config.toml
d_model = 192
balance_loss = 0.00898
lr = 0.00188
final_lr_fraction = 0.0
seq_len = 512
Below are experts of layer 5 (counted from 0) of a mixture-of-experts language model. Rows are named router (the router's row for the expert), gate (a neuron's input weights, with its number), up (a neuron's input weights, with its number), down (a neuron's output weights, with its number) and show model dimensions 0-191. Each number is 500 + 50 x the weight over its row's rms, rounded and kept within 0 to 999. Numbers have three digits each.
Before each expert's rows: a language model's description of what the expert responds to; "raises" lists some tokens whose logits its average output raises strongly, later layers aside. This comes from a sample of Wikipedia text that the model never trained on.

# expert 26
Pieces after a capital initial in foreign names and nationality words, such as U-k-rainian, N-ant-yglo, M-old-oveanu, N-ot-able.
raises: "ur", "ain", "urs"
router:569441482568512435489529480507541510597515422452519493480534519522618466526354592605546555560522565455612488502448461540485490442544481555501449574562607584552454498549532518469447577431500418535534528560539566488542488578443468589555455485418373420424563537444548541515534457550498504538473502396451535573462537487460547482478534458471459508574490452538382519528496517488509472505467508527444521483489467561573497521511463491566489571478384454507416512456415507522471475503482504557459578553506491527537488571563540548444460512485477491444441489539427584445481462464485519451
gate1:525479516446468557444557473544566504477584488609499449526534451580405466465498523446513429381508529458478476449402593512561477400491540551540482493481509522489621476538476563517447548509473525568590509432495482475556599538427470386609538515460467486458448602501549489407455487530472450485457610467488545480501494502461486507576441481482472373536575501528486511369462443542486450453520506525488459411484549514581537458500515449430471495511573504490505521437536516523484495518490468561527429539509512521522558509576552592478499510502456510503513495477404435562561627471399553500
up1:486437516532601522487486499481472417479595487561424559513526446522477526546480573543457378428475529426508551478448543518395448471459525498520469512509537454556556466547483514538417476461507563565521496570513548479498464509418460485481457461536455482465503506417486541509439570572571483489507486407514485577445389577505457446461514468478418488625400548566434471363461550441494417508552518418535501482488497566670444488509521476551601550514477445478501550491504569499483501407558491473479480598465491570446383452515537515513482471518489449515537528427519425550546515499467467459
down1:502496496496445447458445571563541494427561516491470494476542561528465504529506543540468465507522469511477472589566487542485527493581527484459494479501593521408378581469497476522413537519501366507632517478452557556538497472509410564564431573537522572470490523563498638547578539565643514500518525528421534488540499472463567620527531525526528438530527539474507429553474614521544557510545442532536448549514524500574519492514485548523488580528557461547514530472512511495483442528554564500556458411492504573607559429439465508512467552401486492506374444582487504520540498537520445570
gate2:500600520448431517466488431574561389505511498513567479464524495495564425536514493564593541532471474570454461540510564533472503524525533532477493442477531458473581475387421429468398495491510535488545462528476540465466467485498452495518467478487479495497497516433543425372378469441458499501510417491510459519482455467448446582508558542507458473471467369499482525449463513545466545497511553492410539582516498484381496504490486536374453451411535559537502433468507493438530337463498475511609404427529527516436565505513545459605491469597485473447533493600442471547473552436521522492
up2:583531381535498603482476483525509478448467476493539521578489440557538545581506494508526563468458504509439491574553449538585468480530440525547520509572507456518399508433477422449570452472491494512422411525459521504414550470476456645396520589480485409430521517474518504472407542499413438539451539459463506503477514479441502541479508568496545505463444538477452481533532465512494568575396537585513431537357523576449482561552521495510546534484456445465513480575464413481476555523412565455496525419412456427497572550508485425479571496514469524458501595469520551511497515429408518554
down2:479518544607595628557491492432460510569431497469533503494473478505537500428497520538447412547567541439551587508560545451410516536421462473513468536464538469577440479584494463551481591507518555535469418510542536550539486546564521493454486477529568551512520450592525377440477499476540532571522433591507559463460533474468450532573520497539510493472472553520464463611496484425515422482551584495557557532504499508588524421390461523630482516466491470573478569431454578454444500553480590496467557471525526510478558495566507494466625485504520389536475461464459412522473484535550489462
gate3:463479553515526501469536496594472554517445558604566432515509470449433585517539528455555427493466533552539504579508435399570480440557450594332562490456476498526422452558508553484500520437520527504495401544467534474544535518474482448474510628551524428511453557502481502534591549465377483432491480584485495453467573471467407542574518516524469539500508447435546478545528593505547513458567466480602557462500571456508521476583582445497509501562453481518489497522441515520546605432584546481417472505454505392466516501485495457527495459540495560455507491474401431503567471455570524465
up3:470493563484489441437520446453450503528458540484569451560511495481479624525451602471567455587473580504501481490436388410534434415549463570390508447436509530551488479538514492491557491460540575473425405512508488470556488608436515509417471618535515491583521538471479386560541457476468447464494487570485505466493498511498438531525454466506500543480465542398493508527596499420471465355452507471564537515514554453550426563485494463521500465487434481548504559522467554590526550537505479482474501547494477409420544524464492497610505533566527587468495511501488398437629466450518490519
down3:540411501508516470538428468445463516431572584538463481489530454502519541519431530558555530471485484518567532459539466516536487434573475402510506441490617545454503539478544583463531497415518553441543495535423481412411460506555475581510401393466613411457448578490609472432475512512496500442537512482484490561499515382519508457558366545489520473469530434545518443501537438482578569529457573505382549466481442505474441591477468466623508564522518534480523448532515444497538517472464541602470510532515525557522530486595531517524446452461539504493418411459589497483484540453467526545
gate4:428610401513489439546519513400479550509479436446464426448452528608528519503473426429434485508465500513528451512463511502517473395621517680550477580531521591482484447440404486519445479580445471438524552466461513430511537633519470538449519457490523605568464432466497489428462459544519456511514512524496500473479467516502461515463477479404470521556454445486502459457461552492496495441471498508476504566527460455424439492554523455447515438482462505495505580490435519499483498498466450478551548427489457485534415565484502565411494611457499426521383419548473466516583517556471589447
up4:565422528479462477443527562538397482481486463485611500470532474442504456517513514501529445454444574508524505525535500508428513526460587299478549466497445472522431558493571488549538451465575498519429438486499456580483458493507544471531498439487516519366426468525478481474516516520496493451515576444566532503498460457549596498554521569492506559511540598432462470532481537434481502397508586447631549522417523573556473422454562629522490467498502431598459454480443609491536461551456520512443538598414512479496503468510538489447498538504513519465542490530483493517446547630548546506
down4:515531497623458554446423460437474469480541527479507462437451495463511571536540509462387517484487441482483497456593511575483413550508499613508552410454591540508514449535502580464463446590429542417467409429529531490468507573432455592452517507452444489549471512459468457485523493458413467602540364435469477541600466500486505454450460558488500463558451470499524587545545424576550505425435493503491522558497463539410466482451553440587522450416495540453511560462413446529466556465514544529555533424563515501528560413417546476493508499521489461484407432531513505478490412515458488500
gate5:540550550565572593508554509469503495569539585527434503520476507542501486523488482372532488438440486485478481547572622485479599500472574561431490574409535460499514491544392512398471537568508596549516449584440517474586549583454463443436419531450447464565408489527492484467500542531512493415423512518466525433493470504575459529534498438520475523523497505570507466475418561491496515495460552491521547447465432544439587540514458462419457532505489557501539489461461529436418440550557504478516499373605463501506489440491558531543431412607492429542584472473463521447514551442554531463
up5:464537419458421468463565442564618479427465404388519522460504519436425503492512521556507478440487491507470496472481357420451396497469540496574402429455505530456464456394478485537524477463466473499515531429572487498485468586586468659483497489584589542415597443428584543458530486555479551460583426478605527527544523475543583477480457464483481499454446518578507560473515505435510545443521413543473528492546509444477518424533504521471565495512522510495497478430521446434590405501500421575522507549475519477524497615538470526466540522493452524555469510488539473499500501555483463476
down5:506551559549559460496480480493492495464494441543537437497547410533514502457518491498523557540541515558538530469461476442436561480573470586485445627498410533464583587558488605423481483519576465507494506457455487513502512501470462443479551466468548494483523475560413589591455431478488435440465473409517475502435433494433407590448600499446557478465584459516473484580513531619472486431614521398489476564521510513444428458521504462451474591563526530521455536494508548500571518473520437421522516579507575510512527465510464485393410451501484589474608526462496616465453481485506546450
gate6:469491579515470470526457559532603466521535482603521549399484466514589461478558516422566566544436510427471460460521503428532547421480529552608492447612522488459522504579533497584407501545446514530383538483559492465464584461508490479509550421519444527499472494561443452494512507547524428462637449471494577421402558562525518509519434462483423435462498429516534501474494533523468435548541455466517400562547561460583530450534424462464443520534539524491509498514486456535447505435467502487551423376503546526440533511525463481433503385507611456481465523506401522448539509512506542550
up6:476568540550537445541516473480486422547386439433471537496459456445577467509447515509522593466338531492425477486563512512504544608463498519505514483461571416593544488499518525424441550559541589497453463439463513566460544458458519559486509474411446589483414360478597477469478452493450540450396462555421551525499499533480502533510561449530480467497619390526489537517528452489511441511496505482512520475454582451588544526434472568462474506519455444482438527531480411432485498451484513522538379413412520530534433455441486440463490446558515501512461517494455485460492470478478601479
down6:350489636458424477551467543494472494410488538503478504484554594371399563550469506534494488531461569529508363486446516426513440453524439422499474506513450502493549490541507554489450545498489460493520498425442466494525485448583449481440521548429484449502492461523500645460509502473474471457431522473473514454620455536467473472515586489478435441566477545523536570436496474496559589514522485586470401589476502576429449462455463436496540488507506516500548512454556508483439585373548461456504471560544410461487536465479534564558514542540469460497587532457519516553522531551507601524
gate7:449507509552547549583484572485567517513500419497521485444468497486524481541497497484497516553505476440419501473581532462519522512468585611351499511535470439552428495567465470523620449537465478482564366560552493460485471385514445567445530508511496412492480520522464563488488409453498522454512434522512542429513524570405373476494515383447491427447518533452565385582476565441490517581515521549554456534531411472484496472491505513481487482556512521517531508479515513465580463456440567428435494495575467442591475571524540498415533452507415499567555498539452439539421422534451456489
up7:466541458489545575500510638505522539502481459483502403530582477512526441482453514536546488513525442409486427391521491533552520418460520485468509499552551415587478505539513519427514513520531425543518421502521549395617480500484454642431509492502411441556577518516497529619536434486498531532527629505501548499462473538428407499517533352524410542507482547521532463528424455479422467557482547508486502489473436513524569541488404477531426507508559611466539474505442505505512425491493485405410532527603531449457493559550477467434488480470483433445503479510468518508489493525461528605
down7:521473461501521465447474568480444541522465496422458562483418418563479513433412517517437522541518377460545498465542459512572560531480572476435454479470572617460483509464445375515514437520451574567513488466407498456441520506548540413370471492523439403468621472453545453484487449488503563556453498532517528440429546516473497500496426593556490547399442443434473502496540497445529487524500496455377520451425528549465493560446481540403579476469476508489604443461469503504461424503436442541527498419499481486449473490582500496622503479541499455484541547457456541586483480490477570523
gate8:565432413518435556471485507470453559553563515581472521547429483424546435463518479473644420438484414457429474546517489513448568469474463466459591487537594510468592502481645468511371530477479455465468512542467430489585610484487481491572563588456444477494507473528517496521533495482447550542518511494498506494487503568525500492537527448510530573477549448446492513507442665533549506485513493516499494506494587563489510517494391473431528628541479564515499433517479507503496575547561497442523460496525539517612454578506454549512473635414480547486440532541483558463468535455480524441
up8:465435547453528576481443513532437473390456484547511499461487525463447607586521496559530545542464453453519500499512471424470528444518627622502528491513606514525629502542500497471452508516468576518415440536494481483527527441474504521503509605447497530458396549458520463527493531469465490590436483393332364493540431543531538523468482479524586490466463518540515461489544549581515458469470483527537546527522569472502515546638513522459471487623506538463541568503525533540428498506530403514491536494499464466510403482438522511536479542513432509531395514428472537500513445379506477520
down8:445524466560503427498473445549505442486455460545442480487508528637480458540356501501515520485549470585562496614455503477378566473485453429436548567595556464475514540519442473501431495473550448420473496475434419425526513411497485519512502456501459455520655410538420473498538518404538542416565579475474470508440522565491537472583512449582422578463514457461434473445484500494428544504524457497579442518482509480541524516492464447516470496479438520493419471478549616603509513472439431490520463464447536525492532432414426475455460411529507518519539481473558520437513520505526577463
gate9:478563494578535522544449522496597460539444453419479502502553506524470515423516518444507435515499502553458458503504496482578503582466537629481485479451483491486559440519477300553452491468532417400479467543499465432442429568499488458419451417505490444505411449473459528431458497552528504523540470611458625520486545527441464483512454522439482526509449501505554442526421541467539466482509490514462538557468494420483630459515442562434511430435446546527500638450517537485569481500529489445437565398465506512471462539534566439485592506571500469495447403459451470573454453497469510502
up9:470543482556503544485542539448552542532536574465547423507405549565501526447488547492510402483487480513525484509532474517422462534485563604562501454454531422410513463586579524540380534472443495568538527552484421482591463447503496541498528482560501543587440536386495460522553509573545478480552473522543527530435453452488486515451452557557500473458599488472488471579490509513466501629463520478579412503493517541522502515457514466523356492542504566550465529473549454375524575484522435512564566556409605457543507499551512418489540498530466485486482515567438434461577606560594549473
down9:527503510512459487515448549445515542534496481508510499508512555507421494490474530529538465424512476429576454558515461496558476447412472502538449586512509370492443515555439583552503435572604457466511432436360502584512557467489533446497507517459371572422601466542501555559561411539504467480472483447421526480508556461423535578455483541510566521471431427472452508483469411503535488541496492554502453536401501487511510412543459548506530511406495473591538544384349516452448454531555461501433517437475553475432504478497552553515417500519509428514508448559440618535502546466494511494
gate10:532433434416498586421576417459512370468574490556548552516487468460526555499574513491505468540507496472418511498502473496409584473534590486563496487553474474554511473442518515569483453507433435592478503501552486525533488459416484571552457613536513485482458507482464462497584550495351481433465505550546462438483566513529460460479482538459533587464488468523488548513570639537520485551461552432557400534499548557466427437497520494477537496506493379444571481465548415415438597488506501498599558559486518496517437449502515487485510441401529521539474425462490459575594478471525447531
up10:501549592491558518419494391478482415476499466527581447508559539544456523477460526536510440539500572527532582449470490492489466514498529499522472527554455411429542481565574441577379529503461588512537482571607478508519493452605503499461477444515493583504467633541459492582478477406564551504481461515485511538541488506561521509495506516460550466372528454506518555503525452493503491540488511441545491547580447528569498462487581644459580448355493441445462537480504475492506478426406510519460455515471465563420481462451417596506514523493500436438548576587610469513514515504543486441
down10:520550484491527559525551456536472447550554540435554527612471591430424429546469493452392533507493545496609527453495479508545480578531411502506474428486471554510447469537547443500517565542500545485524427474499516541469485503536576469454523546570520585499475421453468417488468481535513398543531439548524591524504437572484451591536495511485507503457449551641638492485491476573551572559488432508434518483559530507531504575507512567535513580505566448423531552474468400439563418567465514475439511411533462547443480582540518516571549567488510461537541483519409491437559499563575491572
gate11:536493524473445453446567541491544516489562476525469487555413504526545508538450481514461587488374485442443419475520512507523507377424490583480564465431487589496413537535581536509435511536437544428555469519397504420546539456514460526562485500508436397511487559524461525562438563454450436450482556465453547511440505488419456523577429557520495496476503571411543562413494409467584439558536447560450513541442545492567558462495505442470470513483490591543494415468509542531490511509347574503456505492461567522470522551532527381512545515506472537511587432507452544468535579441568529516
up11:525551564512539447597536492523514489545425450539583467453525443438535562559494470480435495464566541488492543472540512455573491475518508558489520507505513537437428583408503536542451430495623488452494513578540518457657587484409544526577466531492492551554488449485537451474547532506501434482545499500427496556556483589448570528430495498465506515470467462581525480372608416553462582442492461413499466471452538437474448475556454525460387509519451549497505542474453444449558522458440533475549414507486565550489455492416533490587575483554437489448476602474486437512479480488481429611
down11:536517509502480526635453503563480453510550474521556479536561497430542517566410499494513521486442482542493596536496423507525541556526528526554529511568441510513542542536621570479630485463477588499434525527574521602446591561596460470505495422537357493478506546607484551489500438468470490486519492624410504459538544399536427468515506457610464539540483574543457497546516504488537467509464506547491382462495507469564460458559548519445522460597488480506588500499460524474513450446428567561492590507553405487462498503461540433495482506412565543503504548552557498484492571477422524539